Experts of a small language model.
Experts: 48 experts in each of 14 layers, 192 quick GELU neurons an expert, 2 picks a token, a sigmoid router.
Below are experts of layer 9 (counted from 0) of a mixture-of-experts language model. Rows are named router (the router's row for the expert), up (a neuron's input weights, with its number), down (a neuron's output weights, with its number) and show model dimensions 48-95. Each number is 50 + 15 x the weight over its row's rms, rounded and kept within 0 to 99.
After each expert's rows: "comes before" lists some tokens at least twice as common just after its tokens as in all text. This comes from a sample of Wikipedia text that the model never trained on. Tokens count by the router's weight.

# expert 12
router:51 47 65 57 76 51 37 47 43 26 29 77 13 28 70 42 40 61 66 46 21 42 59 44 39 46 64 43 61 47 43 27 56 67 29 56 37 70 59 56 56 56 85 52 61 65 58 11
up0:48 30 40 56 54 52 62 37 45 42 33 58 61 48 49 32 21 63 45 31 46 34 25 42 75 41 61 50 20 39 42 50 52 63 64 49 35 36 68 44 60 62 31 39 78 46 54 44
down0:62 49 36 73 47 22 43 42 81 47 36 50 43 40 57 74 63 34 37 70 58 46 68 71 74 55 55 50 46 53 51 65 51 45 37 71 64 60 48 60 49 76 61 48 50 69 54 22
comes before: "| ", "(", "and ", "|", "– ", "States "

# expert 19
router:49 69 60 87 63 57 58 45 53 83 40 58 33 49 55 53 52 10 69 36 20 51 45 42 63 61 72 72 55 64 61 49 29 32 33 63 63 28 58 42 50 40 79 76 51 66 67 37
up7:47 16 33 81 39 75 60 37 28 57 47 53 27 65 39 57 55 18 50 52 53 50 64 57 72 12 51 63 43 53 50 49 40 50 31 49 42 55 59 35 48 54 45 45 28 65 52 19
down7:57 69 70 71 30 34 66 28 74 51 31 34 06 62 42 68 48 79 43 36 60 37 36 64 41 66 54 58 50 47 94 33 53 67 69 54 41 59 56 65 69 43 52 41 42 22 47 49
comes before: "0", "4", "5", "7", "3", "6"

# expert 20
router:19 63 34 51 69 31 47 59 39 51 46 58 55 48 60 43 29 55 45 35 33 53 19 63 70 48 62 74 46 57 59 56 69 72 25 70 55 69 46 38 43 55 52 54 45 61 50 43
up7:62 52 63 58 28 57 46 66 57 46 31 47 78 43 57 59 41 67 41 62 51 46 44 29 70 25 46 47 41 70 58 26 42 57 67 32 41 48 46 35 36 60 30 71 49 53 25 42
down7:39 52 65 77 35 63 23 53 51 52 51 72 57 84 40 17 42 46 76 70 40 48 47 41 34 28 32 64 41 32 53 26 58 57 63 36 63 39 38 47 62 58 59 41 74 40 49 51
comes before: "- ", "| ", "\n\n", "\n", "The ", "|---|---|---|---"

# expert 47
router:53 45 71 41 74 28 74 53 75 71 68 76 34 46 75 58 38 50 31 50 79 58 47 31 61 54 47 54 85 55 67 53 51 21 32 54 35 52 58 42 45 65 71 37 27 41 36 52
up0:78 69 55 36 32 48 64 52 65 42 43 67 34 46 76 26 60 39 55 75 46 53 55 58 82 49 57 61 69 70 25 53 61 40 44 46 41 63 64 53 42 84 27 33 35 41 47 37
down0:56 45 48 44 15 38 78 70 45 57 47 27 59 40 80 50 44 52 61 77 44 41 55 38 42 25 66 39 78 64 56 53 39 33 57 47 33 38 23 29 48 47 32 46 50 40 64 37
comes before: ", ", ". ", "s", "al ", ".", "s "

# expert 30
router:30 43 42 48 72 57 52 47 46 55 45 83 08 46 88 31 31 34 33 25 37 17 41 43 45 76 51 56 51 73 75 63 69 39 57 80 40 55 55 45 40 46 47 26 53 50 30 51
up7:56 63 92 57 59 34 59 49 47 88 68 57 33 44 54 66 55 43 45 42 37 36 50 58 41 25 62 68 48 30 50 53 68 52 17 33 45 41 51 57 43 77 27 20 48 56 64 60
down7:44 23 53 39 78 43 72 43 63 56 67 82 61 49 60 42 50 41 43 27 69 67 46 48 43 74 42 67 39 56 38 54 54 69 87 46 46 62 66 43 44 44 49 34 62 70 47 29
comes before: ": ", "- ", "= ", "by", "Born", "information"

# expert 14
router:53 43 40 43 65 56 51 88 66 50 46 57 37 83 46 47 31 57 40 37 19 44 33 46 55 18 61 38 62 43 90 28 53 46 42 42 39 68 55 40 40 15 46 59 43 53 64 35
up0:45 27 52 59 53 46 41 72 57 58 42 51 50 67 50 38 46 41 44 47 63 43 51 47 29 42 57 31 48 35 58 55 59 41 35 90 56 78 37 43 37 39 48 53 59 25 58 65
down0:40 40 52 47 57 55 46 51 37 13 71 52 55 44 58 50 41 36 41 68 67 49 44 40 64 34 40 56 73 29 27 77 40 45 46 66 67 59 55 38 52 34 67 63 29 44 53 39
comes before: ", ", ". ", ".", "' ", "y ", "=="

# expert 32
router:59 51 89 64 78 33 53 46 40 56 28 48 52 51 71 30 38 37 49 50 46 70 37 53 56 58 55 42 60 54 62 63 53 68 22 84 26 48 57 56 38 56 43 57 47 69 74 36
up7:33 74 16 49 43 39 80 60 84 37 54 57 15 61 55 54 54 33 54 48 38 25 27 49 55 34 58 58 29 33 47 41 66 40 73 73 67 41 53 62 44 58 51 29 39 67 30 52
down7:49 44 24 60 49 73 60 41 64 47 34 66 44 60 39 75 68 69 74 46 44 59 60 52 64 62 44 31 50 59 84 38 31 51 76 63 59 56 60 35 39 48 58 77 58 46 42 37
comes before: "==", ") ", "== ", "The ", "In ", "==="

# expert 26
router:33 57 41 54 49 45 39 43 70 47 47 47 61 53 82 52 28 78 69 51 78 45 50 33 72 63 49 74 55 64 51 62 17 60 70 67 42 46 31 34 60 39 32 65 49 66 69 54
up0:36 45 32 49 49 46 62 62 65 63 76 49 45 33 41 55 51 69 47 31 52 58 20 55 48 58 56 66 64 50 46 55 32 43 26 38 49 48 35 52 12 68 17 55 33 41 58 40
down0:61 47 40 22 51 50 28 66 40 60 34 82 68 70 78 54 40 31 48 50 60 51 28 44 37 59 51 14 49 52 54 30 53 52 87 47 47 43 56 63 68 55 56 28 67 53 57 45
comes before: "s ", "t ", "i ", "ing ", "n", "le"

# expert 46
router:35 69 51 60 61 33 22 55 48 90 55 35 51 56 64 63 34 46 36 57 64 49 35 50 62 62 44 57 47 41 79 37 57 50 42 62 56 61 74 18 38 35 60 45 54 91 64 42
up0:46 64 45 81 45 40 54 56 45 88 47 40 37 85 30 65 48 68 42 41 45 52 43 35 65 56 54 43 40 52 85 28 47 42 21 59 20 44 49 42 72 53 28 58 59 45 60 59
down0:59 43 38 62 52 38 47 63 76 40 40 30 24 37 49 60 65 66 29 58 55 66 44 21 43 47 68 72 38 21 60 52 45 48 49 67 62 38 48 32 65 82 82 38 42 17 65 57
comes before: ", ", ". ", "ing ", "-", "s ", "\" "

# expert 21
router:36 58 59 58 52 58 26 42 56 40 20 62 49 52 50 30 24 54 79 32 41 20 48 55 34 64 62 32 70 49 51 24 54 53 59 37 33 45 36 45 36 42 84 64 19 43 65 34
up7:21 62 44 48 52 44 79 35 74 60 01 31 66 46 53 45 43 50 35 65 32 38 51 73 55 80 55 23 73 47 62 20 58 47 49 42 37 83 49 34 38 27 48 24 49 46 41 35
down7:36 27 53 46 63 43 80 43 42 48 45 68 35 82 25 46 55 59 42 50 58 62 74 53 70 78 40 57 40 58 55 35 55 26 57 39 23 72 24 44 62 49 49 87 62 54 05 43
comes before: "| ", "|", "(", "/ ", "; ", "m "

# expert 39
router:33 60 47 54 67 38 30 48 33 68 57 58 47 70 60 49 26 52 60 34 24 49 37 29 59 46 75 74 65 80 37 62 68 46 47 45 24 73 69 44 45 66 54 64 39 63 71 55
up7:55 42 38 55 26 71 65 59 59 57 34 51 25 65 33 39 49 57 53 71 43 48 30 44 24 32 44 44 33 36 53 45 41 34 53 38 49 33 44 58 57 56 27 45 57 57 38 57
down7:67 38 39 19 51 42 40 20 38 46 63 62 44 53 45 65 48 32 51 49 36 42 70 19 52 71 69 55 61 48 68 61 50 61 37 38 35 57 52 31 57 52 49 41 43 65 51 58
comes before: "The ", "was ", "he ", "He ", "In ", "the "

# expert 13
router:64 52 11 82 77 24 44 45 36 63 32 64 44 60 48 21 41 61 55 45 66 46 44 18 36 79 53 50 69 67 52 56 45 30 49 61 58 67 67 46 40 47 69 28 37 66 50 50
up7:82 39 50 44 72 73 62 40 74 61 40 43 55 70 42 46 32 61 57 49 35 50 58 21 15 26 70 31 53 60 49 33 48 53 41 59 64 55 44 64 55 50 63 48 56 47 41 30
down7:52 60 46 44 27 37 71 37 36 43 35 48 53 32 34 42 58 55 60 41 59 68 60 49 39 57 55 68 50 54 44 50 23 55 28 27 51 31 34 47 70 31 74 66 45 42 47 26
comes before: " ", "0 ", "1 ", "1", "— ", "2 "

# expert 0
router:32 35 62 70 65 47 48 67 54 52 28 44 33 45 57 23 37 42 49 41 49 52 54 51 46 31 53 61 57 55 74 38 36 43 24 94 34 41 72 16 55 40 69 51 29 62 76 50
up0:27 24 43 68 73 66 58 60 59 42 53 55 37 64 37 52 51 37 33 54 51 41 50 45 36 42 82 47 51 23 40 59 61 56 53 35 24 45 62 14 36 40 40 26 44 50 69 81
down0:64 58 29 44 49 60 51 36 31 57 52 43 32 39 61 73 25 67 44 37 33 48 32 43 47 52 37 78 79 55 70 43 57 34 39 48 77 41 83 29 50 47 55 41 51 61 65 61
comes before: "–", ".", ",", ", ", "; ", ") "

# expert 29
router:39 34 68 60 50 30 59 46 49 49 46 70 35 49 67 39 43 59 78 33 80 50 47 56 30 48 71 58 90 61 47 35 64 50 31 59 41 69 47 68 48 27 63 55 09 59 41 46
up0:45 39 59 29 16 59 55 60 46 35 49 55 52 71 53 41 61 61 48 56 39 44 48 56 42 59 49 60 62 77 43 55 50 34 65 55 25 62 40 28 33 65 35 69 18 64 41 45
down0:27 62 57 65 50 56 66 62 55 59 37 51 67 60 78 79 67 55 40 42 64 49 48 31 42 67 42 23 67 69 56 07 71 78 37 85 57 39 53 29 42 59 47 53 46 24 66 51
comes before: "| ", "(", "of ", "ent ", "Party ", "League "

# expert 27
router:53 87 66 62 49 45 84 58 45 45 36 58 42 64 53 28 32 55 52 48 34 81 45 51 58 16 55 36 49 53 60 39 70 42 46 52 68 48 80 35 50 21 89 62 47 41 54 40
up0:42 67 56 33 53 53 72 66 32 65 26 84 47 52 77 50 34 34 59 40 24 56 49 46 50 62 59 37 52 47 42 49 29 30 52 51 72 60 71 40 58 66 51 29 25 70 28 57
down0:41 62 53 58 37 73 64 49 32 54 34 50 57 63 46 84 46 65 61 46 80 57 54 48 58 41 22 74 33 47 55 62 51 63 68 64 43 60 22 53 19 43 55 68 50 49 53 46
comes before: "\n", "\n\n", "and", "y", "at", "ood "

# expert 23
router:59 61 36 58 56 35 49 27 61 55 43 75 27 58 88 31 37 76 52 17 17 49 34 37 54 64 54 56 71 67 47 37 51 33 42 44 25 67 79 45 31 47 85 63 53 43 51 46
up0:67 21 53 02 36 30 49 69 48 34 60 50 43 83 56 74 56 40 38 35 35 45 42 44 21 54 86 46 48 42 33 28 28 53 49 34 66 39 47 41 21 72 49 40 64 25 71 57
down0:52 42 60 39 71 68 33 63 36 22 61 51 36 20 78 52 55 45 43 58 83 65 30 78 48 57 56 55 62 52 46 31 42 68 41 65 56 37 65 57 69 77 80 59 61 54 63 26
comes before: "the ", "and ", "which ", "but ", "a ", "be "

# expert 38
router:64 62 57 46 65 56 90 45 40 40 37 65 51 65 44 52 32 57 30 43 63 55 35 22 59 26 48 39 68 53 59 39 59 28 36 84 54 49 46 31 26 44 31 48 54 68 64 40
up0:39 89 20 57 69 58 30 45 54 56 26 63 43 60 74 66 62 56 52 48 15 54 61 50 64 37 57 24 54 88 50 66 71 32 64 28 33 76 39 57 55 49 37 57 45 48 68 37
down0:69 35 55 28 31 49 50 48 41 47 39 45 58 73 36 45 47 61 17 52 46 43 74 58 37 24 53 53 33 56 64 57 50 58 73 27 45 74 25 55 47 53 36 38 81 52 50 66
comes before: ", ", ". ", "\n", "'", "; ", "."

# expert 18
router:58 59 48 65 54 39 38 55 41 46 39 86 68 55 69 55 29 65 62 33 50 51 43 56 55 46 57 37 73 91 49 19 72 55 34 70 40 48 69 40 32 40 50 58 36 50 93 14
up0:47 55 46 38 55 91 41 48 52 24 71 16 44 29 56 49 79 46 40 44 65 48 80 55 30 42 37 45 36 68 89 43 23 40 56 42 33 44 72 44 33 45 43 42 68 50 45 45
down0:60 49 48 55 43 55 33 37 72 39 55 11 50 37 27 51 62 29 42 71 54 62 48 42 52 65 59 65 37 47 94 84 60 40 80 07 43 61 72 46 43 21 51 52 62 37 73 30
comes before: "| ", "(", "and ", "B", "H", "K"

# expert 1
router:58 63 41 58 58 03 46 61 55 56 16 49 64 48 54 45 28 48 46 41 48 50 71 51 57 48 26 56 54 66 43 56 60 38 44 56 28 40 60 56 32 00 59 53 33 41 47 27
up0:48 47 41 52 69 30 70 73 85 75 45 64 80 40 58 44 43 54 54 36 53 68 65 23 28 55 31 41 46 68 30 54 58 03 59 54 45 86 28 53 27 66 45 56 41 52 59 32
down0:75 60 43 43 37 55 59 37 26 44 41 43 38 75 35 39 38 39 57 74 22 45 35 52 44 58 34 71 57 31 31 60 22 87 61 50 50 66 50 65 56 51 57 40 29 44 23 37
comes before: "the ", "to ", "in ", "by ", "a ", "that "

# expert 11
router:57 53 52 34 67 34 49 39 43 71 15 66 54 44 45 21 31 60 55 37 40 38 55 48 74 42 34 62 66 61 60 51 61 58 45 59 46 60 58 51 35 39 68 33 22 49 47 40
up0:51 60 41 52 69 19 45 36 22 36 23 51 42 43 36 68 36 51 48 67 73 89 67 69 60 41 64 30 33 73 63 68 51 34 38 40 37 38 61 33 77 53 61 44 40 31 38 87
down0:44 54 49 32 48 52 50 46 71 54 81 57 68 53 53 39 47 23 21 47 06 22 32 32 53 48 69 77 68 30 17 38 54 56 66 56 44 71 34 67 47 37 42 67 57 53 58 27
comes before: "the ", "a ", "his ", "this ", "their ", "its "